Weights of a small mixture-of-experts language model, trained from scratch on English Wikipedia: a softmax router, 12977 steps.
Below are experts of layer 4 (counted from 0) of a mixture-of-experts language model. Rows are named router (the router's row for the expert), up (a neuron's input weights, with its number) and show model dimensions 0-191. Each number is 128 + 24 x the weight over its row's rms, rounded and kept within 0 to 255. Numbers have three digits each.
After each expert's rows: "mostly gets" lists some tokens that are sent to it at least half of the time. This comes from a sample of Wikipedia text that the model never trained on.

# expert 10
router:117122095118119144118108123152135145105114146130089128092109102145175120112139106144112128129171120112126151141078128094126155155119100145148127069063111136138099131150108153112158100131083143101099100129140130154153114148136198142110075120120118133170128170108166164119120123133112120151152145108156103114167151147139146142179125129122137134120117146120167096114145189103159135153114136146142100110115142147123128112082112163132070146126111127152143160124127111104126127100148123099139131146140122099104097134172163181110158102135106132120123105173163138135085135096132109161
up0:097120137124186141139145115153134110106129126118111136127090166080156139139167130148126150127155095087126148119153111125144145129087101079126137103139109170130079097137092113121137159122122137141120132088137121111142120154141110157114107122159134170181100121107130118126148186114118102134103140127106135145173160109106118167200176103104147127092139108108103108108110165141091170092168137129141102102112132136132089183137156117123103134102111131135139160137130145113133160165130137160114109148114129133128134176129140170123133126129107114139162152077161161102092119140144157116
mostly gets: " t", " un", " re", " sub", " dis", " Th"

# expert 48
router:157121109129159171171162097123126087132109104089135145145113140098102089079146150152122182148164160123124172109131130161162100185132125113089116163101133130103155145159139122132150163147176090117135124135147114118145135120130155139090132161100133102162105105111150088177144144118142136155120129107129164143134126130088154125141116133103111138115134089167093157134127124100117096125155102141156108143134130158152160095131165145112094170118125151139135113121133102144147133133165109123130106175131119168166134140139144134121148147122179127115150165092095142166108089145105166115
up2:157092163112133151152134123116115093149151131093115143063126131116136115092109113134113144132144119072102132119163133129105132116090168091102097140113143125130174116122146121127131159164112127135075145151154114105151080110133141166143150193096128091134105125157128166127094108110158121133072125114163148131138163142111170112105102109141130106148116130129120147148117121155085154121113119084132129176106131142080168103165151165131145179124140151149128147126151091128114126086099121116115075147126099129155130172120124160121148104156160122118107154106120123088112131140152128142
mostly gets: "\n ", "\n\n", "\n", "|", " ==", "=="

# expert 34
router:159144114115099143106101146133112132137118112121148127107072153138147136149157178143138100128154118084134151138128084123124138151100079130136133107073103102139101120107179137157151110119107061139164162164145172168186087149098113145146138145084105112103123176155142094097141159139103127131141139114088110121143141128117152104103148099124171103171137151109146111160153154099178104121139117127128115100133120172138150155142084133138093159124117118124122141134163107070095143103114116094143113144129117114119104143131148138132137122147136127100113125095156143130103112164118108121
up0:154198149104123120052121119075130104134100154126133100122138099153142119107137154169125151127165118120124121143115135088156151121169130093134173149104126135163125109121113115111129089099125136160194122127136147176152116115140159158125116158129111105099128123150140065147119149157157100129127143160128159124141122164075117111118111109084172125197144155104125116140138121166150110135098118176118125128117145121159105106142121143122112186115142102138113111118140150104078135140115098119112154140144181146105087140135135145133122115129143131113128133110115112105138171157136113131
mostly gets: " c", " C", " dis", " pre", " Sc", " sc"

# expert 24
router:152143119160105086154106131154137120098145140132114160153124113109124105122134110133124188175133159127155093113116122139158103109132151113099133108092174153166119085176119132130101149138108161149130169073121128084117118124112116140154104152135130137132137132094076149107131086150155156130156125137094127112134094097149131107151169123098147109093059128156100105157141137109170118139106106153139139093163110135110103093127132131136164115099165120134143097117143087147144122142129152144135171131132124108114178123122142096106103174128153139147110133082127114182140151137144111088
up0:113161127143135117190110127143120148086121105108133095161095102107181102093159129181100118149173120138112102078107141128127154165153116137143120118138177161142118139084155147073074133124128083137148136118171161124099127120127134151143088100115091104088141157112155132144156114070132124118122103133153128084151108105116147104129120097142161141126167097140122090126161114128174139180117103111115105092148178161122118134140134137113123086120113113128118135149121109117118162177164115139150107152110116123118116126163092121135141131130149142114147134160125123137102151113150135130
mostly gets: " made", " released", " used", " located", " held", " built"

# expert 30
router:150125091149164110148114120139129114135137175137154105099141122118126115167130118158109133158183129136139109128108151107123102130170086127121130110147175138148126135143128114117073131140099115108130154138112092133137107113138136110123109127114136092147143143111074155169154144134137134161150106116127132140110103091118130096169129149116228135122094134139081149140099159162117088134116164135108156104156110155100108121171089093118144129130115139125135108089131162106137110120149097172135155141140129069138148119110116102178126164064148140128136100111136093164136132158099121130
up1:145116107150139137131083158148151205136153113130122100125164136132100118133165104118127168111141118149118138108111104101152136121126134122162162087117120153104121118132122125110100139083148124137134121130135130156118108109151124135122134125130126123155140145170142156108104150146120101087155128169162110116114136058144095081110154123077150161164120117119137173151152127155141133092090131119114153139153099070141139116124110089175169151145112132112094128128124119086155126138133103142103099148096139088088136107141076127133130106085153134106147181105143177133131149136137175156
mostly gets: " would", " began", " took", " became", " used", " announced"

# expert 21
router:104148160116103149102096168140155142153110157103106112103154106128117162121135127152130178135143126154110097147122145124143141109150161113098097090086157102141135107117157114103128149113089128134131128183147133185109097113160135131119163174177153148145135120148174125170123147155120151111138154116155128135150142101124109120115106122162148123112135120143097116133108112113118163132095079114128108135138158099077123123117124113127082119136098089134125111157120110137115103109115112143129110091170098156125180125060114126172134143137117104159122175162142137161108152174093096110
up2:132104141058135158127156157125150152112138099130150083124132139107104137111141141119126144164180108125102094101111072138152169096156129084077173171107153136134113122113115127146103130140164116134139136188107097142133139147121124132127099160150150110115141117129131099165127117132113134111166143152096126105144109171136090158128162102141189124143107103098126110127120144142093104142134121095143094150144126086138157125128132137132116087146123074109157120150152164113137112130118106111105094139144164151121163113141182134133164142131126143102105174143119128112113117080091088141
mostly gets: " on", " in", " during", " at", " under", " after"

# expert 9
router:126084155124158129080082141127093099130111168098136144130144093129126136127132135100167096131175086135077121155127114132118107120108137127121134156112105140125115122105132122145131126126078127124093150127099110091144162123132151179111123126114117095097130156109081114116158152146164128102189130108124121100136137154173155138112156143137101106107100133181114112123125149121118128145133147140148091144118095134123141119090162173102117123139144101124094183145134107154079092088153145126101105160139114104137093149096115157085144118161138153138132128169171177139093124090147137130
up2:119124104131134177135146123124139115098119137147125101146147085120148119112093137173151096123159150108134124106110151124172142164141116103130061089119113152116101139185090164117132117121097106138136128124042153098133108109158128105145116141116161106106150114117160100136151145131122083127067080115095118105175171101139104113106109144149156125145127125121131126162138101172139133121123135085129122117145119124123122116154150138129103136133087107161147097108106111104140112130158143169101135147130181110114129133119154167136072116098145076153129108100137173122130119150124146127
mostly gets: " an", " a", " its", " his", " their", "'s"